Experts of a small language model.
Size: width 256, 68.1M parameters.
Experts: 256 experts in each of 7 layers, 32 SwiGLU neurons an expert, 8 picks a token, a sigmoid router, a shared expert of 64 neurons.
Training: a variant of SOAP for the experts, 783M tokens, 5977 steps.
Below are experts of layer 2 (counted from 0) of a mixture-of-experts language model. Rows are named router (the router's row for the expert), gate (a neuron's input weights, with its number), up (a neuron's input weights, with its number) and show model dimensions 0-255. Each number is 128 + 24 x the weight over its row's rms, rounded and kept within 0 to 255. Numbers have three digits each.
Before each expert's rows: "comes after" lists some tokens at least twice as common just before its tokens as in all text. This comes from a sample of Wikipedia text that the model never trained on. Tokens count by the router's weight.

# expert 102
comes after: "1", "0", "2", "3", "6", "4"
router:130154136075100095113136155144134151112154151108150082124159135139174107187140136122100141146135164134129112096113149152114129118130162120097138103151139148142126115145149154094130136108110094160151081111138154124125120141101124122142083111132141114140088146116146106119125108143121130166142141124136127133148130115083145123129117116139136114047140119113167147131184174131106148116157126113145126124150110138147158140117101128133130135098149113112149132110182134118178105130150130132159109098134126035160117130117122129139146077124146131103109110136103189143113158120072129144141172055132122118148127083088140146154144137140114096134155109109147095113092137146100110139157153110115119114121149159149085123097069128141120136121168130132158148120113112157075099106137097
gate0:139110138109127104132135117179118150112146133103122156155131154144122147110127094111167090142114132123109075097101136137105101119121127139096120110116149122127150129134131150199099150136162136093165145147137130122129127127140099163111118135093140107159130128142134088117113160124117107127139148108105114129133104101153142132139116103145102180085128174144100097162131128141148110148121108172146159092099158163105145144137118135163092129104080184165088160178101115136092142141149157107153110134104142122129117116113101129097147134157127080126172113146095169113097133136152128115170128100136120120152124143134154110047103148124123103125106090153108121155135108167084133128118120149124112106114123168079118150136095101059106121101129154154115139140119110071108097139156099
up0:146098135102108088144124138159116137162146100138118199120124152121148092138116113130151106131130136136109111100155148166148138125108169116137093132127178143123113147120130123149121118123127131086142107151135150091112121159088176088077097148145162148135148139133095154075077141128151150125167150145163089103125148116094123072139114107126143154132114168118153146127137167159157098140162101144178141123106126098127120146113149115109116161104127102073126123152095132141144152128140150153068119150110150174110126139113090086124114185131101113082182124154112166153134169107134095142146121148152083177133109120154119143090113124140100150100121127149143154134130152159100138104104147143156111128132126119159143148100155110139114111140116137074101093137116131104142134127133136
gate1:177105098102128132112167158122126157155131121105116139089148135153113111132140097122127133165156125106134097122079120163137121108078165126130048143146134110138143105115151113161067131110077124176105152139172137140128133134119136121119101158112155095147114146140131092117131142131167148162103125134096133137118110087120155160113151090173135151114128108132110115136077112172157101118120161153114147133128138136126100140147143144137131169122119142093158140122153113107137154125136163136133127149164108114163081106154151163121104093134100111125163098111150165150107116124120115144125149165111120074142128128147153158118127129139135143128171094136126145099157109113088154098104158076181126117140124125155144138128112144101133154107149106098129062200112156110163128134141126
up1:080134113100123071151096196124105146112121137127140109114121168112094149159145158113149135157150150122099114188134150145128087103119108130126101109145100151148150106142110142139118115121157142172130124091127138127128154109096136120098116120121132204152104125126064167112118150156138172112132178146092133140143132148147109148107129121120122153092118116128144134130160090153130118148090077080156139143112162113113180082078106105122103112150127143172128132138125154108111135131147143117098129142130128110136130103084128152130147148099146140092127170117146141113119146138122126138093189112172113151090114121095136134164137115124089135119108114106092104153121114137142098185124112119083118110149134178163097132143147088124121115135110172142167137126134105142112135126124160
gate2:146103105143125138111120151118154113141137149128115121154135123132083118111107119115137110158131137144130104088114102131139125141119130153104120108155114117160155117125149110155097146093106144132161171087152132175128157089125096157118116146120078121149127128115112143077177142103147117132120130055103089134099138091176149141128171087122105140131098136128105106125156128111114090151091080123104141129155139087119125124126127143126089076131134167161170142150109133173109163126146142122139137133161136112155121105133126175131159111117106135180157167121162119136101135162151127099129119086169115091126156129161110095115136128099118133157120151140140121124144134121101158113133115118155148130091055081091110112151128156097151195107134125143104130136144112091125103169164174
up2:106134167161133148122121085169166155114162125162128129106157144130139116134123095107105105123162086102112111120141124113131118174134087156102140149127134138108156170143124108074125154123129129192126095154131083156144186105121165118125116137107112134149100123137134098137136158161185149176069142139125139157138117140133125135132155137191128126120101141135115122139114122124156115123106108164117134137126121132145143153116114128120084131135109126129088143152127115184139154126147115122102094132122142128120103131150059164118109115109125113104136172170140153077136079091110130122118133116111112101106125170114147157130113166127127130165117084112117103147108155109115096105130095108193142140167105141102114063174096136120107114099129142130122155104162119097110151134126091

# expert 52
comes after: "-", "–", ",", "1", "0", "2"
router:111179072105168077108134171112093170079128154106187131120168142185138124186103107136086120118117142139122148115076120117151160122119128165104130132129092117161159161128145160101101124117100087117140087131122131122144138165158119087130115094115156117123124116098135102117159128157139138099112146084118098124139145129136137129121109118157153102090137123105148139132148128109104177131120123131140132098121119133103129140092115146155132141081142163157167138120117131123155107130131166105126183123109133132143093143128156120135160065106163117128121076088091138179126168152089140143161138081160156137132114110106156099161101167130113081096135129113171125139129128136092130135162137140123155115156120139143110141138130112135094124112149106120135175140132117137113114131133135
gate0:122132091132101105121150211154132143105149143094134116141168153173141136128101122162114119144171135148085098147140139136133148099133089101111158119140088165133155109139127161104139109114081139143136139123143127107156123127145137112108119128097174138118088170112130150080162165105148116159064116096091134162154134088094121092128106132134116145110123156139134117146144104120135176129102113142156138144116135168150099119121109090155142121129107159124120147141140142135151110131110164119116129128124129110136116095142084139148098125119120143153119093134102161109136184127125104140137141136107151132113064118141139080115137178086103091090148133128125092113089141165107112154144121120160178142158133097128086129090134130111114125094112143121122128103156097113110063167169119
up0:127120155118077133118155136144174138147132095200123107101114106068159122148149148123119125125167141119149138130150136162115124131151148117133110140128131157085100099096133129147099114139155145159106141114111129141115112115151091170159110132157131144140115141138100136127088097157136120158131153137115128129115105092116141135113109140091126133108129092148127144139121150151115097109143139089141137167125200110102119135161121048077155103141140096099114094151117173135109105134112120115165118137126156111099139137125086119135089174187121179118121094167152139070138085098093101114139134109126104151145102132128144134161107120104129153195109146148124135098108151087112107133095151117120106143129127115139108122078130152119167118157100130109155109112154118124140115179116111
gate1:113129099124144138137155100105128103131149141122144124152158141132133117099119132109134116127121088101159082093110131137107133115121135141119153101096096135166130095110151110124159158118078113119098135109106086139138131124118088189135161157118093074111120118121100083060140132103121094106117111182127140116179113105133110129128141128154124096120127119153139129158125142130145148116147126179136166122087183141124125118141156171144117159085123118086138144097135136163120165146094110121153146167135149132135146124142129147093157086120101120152165136107115111136172152146104124119126135114130136128080175181158150166075117137149129162147130134133117068159087102141156164136097154124117143147116171115163146135146122126138067167116083125135120118133121130100121134103165105
up1:137148118132129112102111171095125167102130105107145128149112125132124139130099150155132101133113109143106156118091109100175169102159138136106110134112130110124130147088131112129112089117156153119152154157142109127123129146183100107117165106072169161131137139085106127120125129126136103106125105124148111124106166125128152124137123138155164120104086180100119148085144134154122149155101145140147173132110104162102146113118155079113107102154125169098100105114102117102136136154103136120093126124119090157115118155125185106148126121140145127139123086108101125137158169145133125143159120115152169190052121116086138105137102148139085113082125140128109156165146126135084124148185147144116119148147159124116134168127145057132109124139168131101137145131123123097133121188143146
gate2:126144106176108070103137176151122127092138076101171110109113142138179130174107139132142119117109159124113152119132128129122133155102128132104147118118126136138146179117128152081147176139122123137149173157082157137126160123111096139131173094149169152155141107082150100156153104114123089167100120102152124139119114103160141127126118090110119097082138098139145182140119138116103104129157121158111163121137155158145138123116091141178152142166114140180131139142126104142126127144116120131101133104161149091172125073153144112133166146129124103137124117144156109161107107137095137129125152069137134164136072119126140126130126117090125073123124137080133137117108142151129095109129138135142139083132146139147113120151125090122096130128129078126159111134132069114145110097147155
up2:136141125136145120148120138169073143142119135094173161176146164113088142138121126119121133137101162151130112136120105129164117111139130142134086134126130045148115159132124144141070080145158149104102118177151113115113155119144121101119112108076075187106156122104069145162171099159179163114101136095155141115105131111141150128092118097136093127104142131141098108140140100145106171124109112136164105130099149115086152117116125129141157112129117146145096149108110159097135129126116123112127137131115171138119158136114146103145125117115137140115146087147095129163157157114139175148137130114141166151126119150146106145177138146126157090103100136129155133136126125111157124109143122149098156092148122116102127121098137119118101135140159132065116168144119065113105164154125125

# expert 21
comes after: ", ", "| ", "\n", "°", "\n\n", "|"
router:139139127144141138162129158124131167108119119134143151148175132157169127124166131095113134119194135094119076136157123147119126119128122132109160137143104098093097133163121158140128151147156123154105104124119083161181147105125108094144096154149134122123106146147114135120118107141094095154129106093148121191147100164111145139163152157114116154137160118145120108126123201062087113107134150102119151146146153108120145173127118134172140119102152195116108145121176085092122140128133131164129128124119106092145141151136139106154143116114152120131072084125077129132106153114079174086147105101097138114149103117124121143149091118118095149116150110139113150092147122146124121122170137141126161137140123159114090154134134121146110114133133146092171163109140087131130106133139113
gate0:095129151094111111119154119131176108120149126095159102113153117153121091166134097138136141134144119139124128109157100134093173135159093142088145122147117178130156115121153108130118079134123109136159143128116131118095105126127149152109115140166098111149055137143114138128106079137096153137147172108106072110159123140142145126107108109128124155106124111115143185136176172085101107085111123080132140130147114148148150124113108125146165120128127119120179139183141129134121154144145108101172104173162096112151117106116101198151119098084126105084110129120154150105136111111112149164143187112127125124130149124152109111136095173151135120162154155083111109106140116187155103149143142102127108139126120154118118114100122128117131126116121143112111146159087101148100116145115119
up0:093122134173103137115122108111091121094098130143143146093124094136137164118122139098101160140187089190157118123141120100136143089138124122112113148114135124137102155101149141150154171158108163157103121135101154127099132131121120117117134109128134124117136154101101181174148156151147153180146153095142121137115117100093127139098154150135138122119159161093142133108118136096114062145135149079116149133066092117139104162138144182110170111128101112168159122126100115144099152100155126141111121130103148118107166115159130112158120130126178102144103136143175098103111062165144146132120142139127156122105148104121115126160102114157148110129120174117100166077140109109161135092153104153152146123117134163091111132115122125174137117152125141103119139122106136090139145145109150
gate1:113154081150154111104081129159106115128133146102123108146160148151150128127142109125123108133153134134153099135095130147114132078139114124137161149116165119144142135136133113133095111124130128139146095112155134118139147139103140145129106153118122135165124161170102168114166133100134106112080158185138151138123138127163170120143145124124086139104122084119125131167121140128128101142131122106091116122159155115144151184107111098134136078099112157067125185145111109126106160121188178108119173092142126124150128081116115103178111157098138124122146132148114156142121162109158094130201149155134174150113130115103111107152099158164117087131109121136106109133151104128145152103104129151164095121116094164092150103158135144106136114110129121146129168077141107137091144081129114
up1:102126150114092151163144123127145111111130083130150149113161131132150143142139198149126143117150107100186107130143108136105148133186164115136161085164150124110124147125077119129108116084122095129103140102145145107117163086136153072141160150133107168129142153125136160129131151149150148120138115106139108129148090112105166101135144174127107135144139121128128170126128116186104113116148125163071117130173156153166145144107106111130099131174091106145162124091082117165110111156126103140111114121094108136118122100091114123119068122130103142100099150104100118144103148119124157106135122151104120142139106104130124163142104124106071132139128148107113145146124159139123122071126180126125146126116122160151130142115150134165136093114129147119163080095134130158132185121092119
gate2:127122152120122123108150137151149154102144111171159146133146113156112118138129133090137092162137184160120140144150167107164145122108187197088075097113119160139147148166142139118116159117135141163119083077152128105188142117124115148128147144103127147119124123121115157156114167131142146154142121136100136092164152126095091108107140117157153145095133143162090087168148111122102139145096114104107122135117110143131174151129118089128158099089118167160113132126132126132107105121184133116135118085124151142102127097092077133092171131105152136103123141138121140099111121115112113127140146123154101110114172106128146128092103165113138111128081054162127110166137140115112082124149110114106159140122113104149106086121122097119107126104143132103128153093167124129118121130137143
up2:146167137110133126140143098143137105095125121148121122135139173139071155138129104135121109126134116156152120136147135118165113142125131091154113102173117121150133179147121121136160108074165155106115138147129133116101140116116133151149125138131127100119120155139145096138131082179182103104134131120121163153153135151127138121120112081136132150108123132190152110135173130164110182129138133134136149156111186127097155110140105086148140098150113140148082145115152106142115087147128138081142118154115147122095121137158093130144132173182134130114112075168134143131126149087116087118188115127126075131153151155124129172167121120116109117115099088092088120143146091134149107173119115115161117120154162084125125118120111151087097105126096133114127116118128183106128146075121147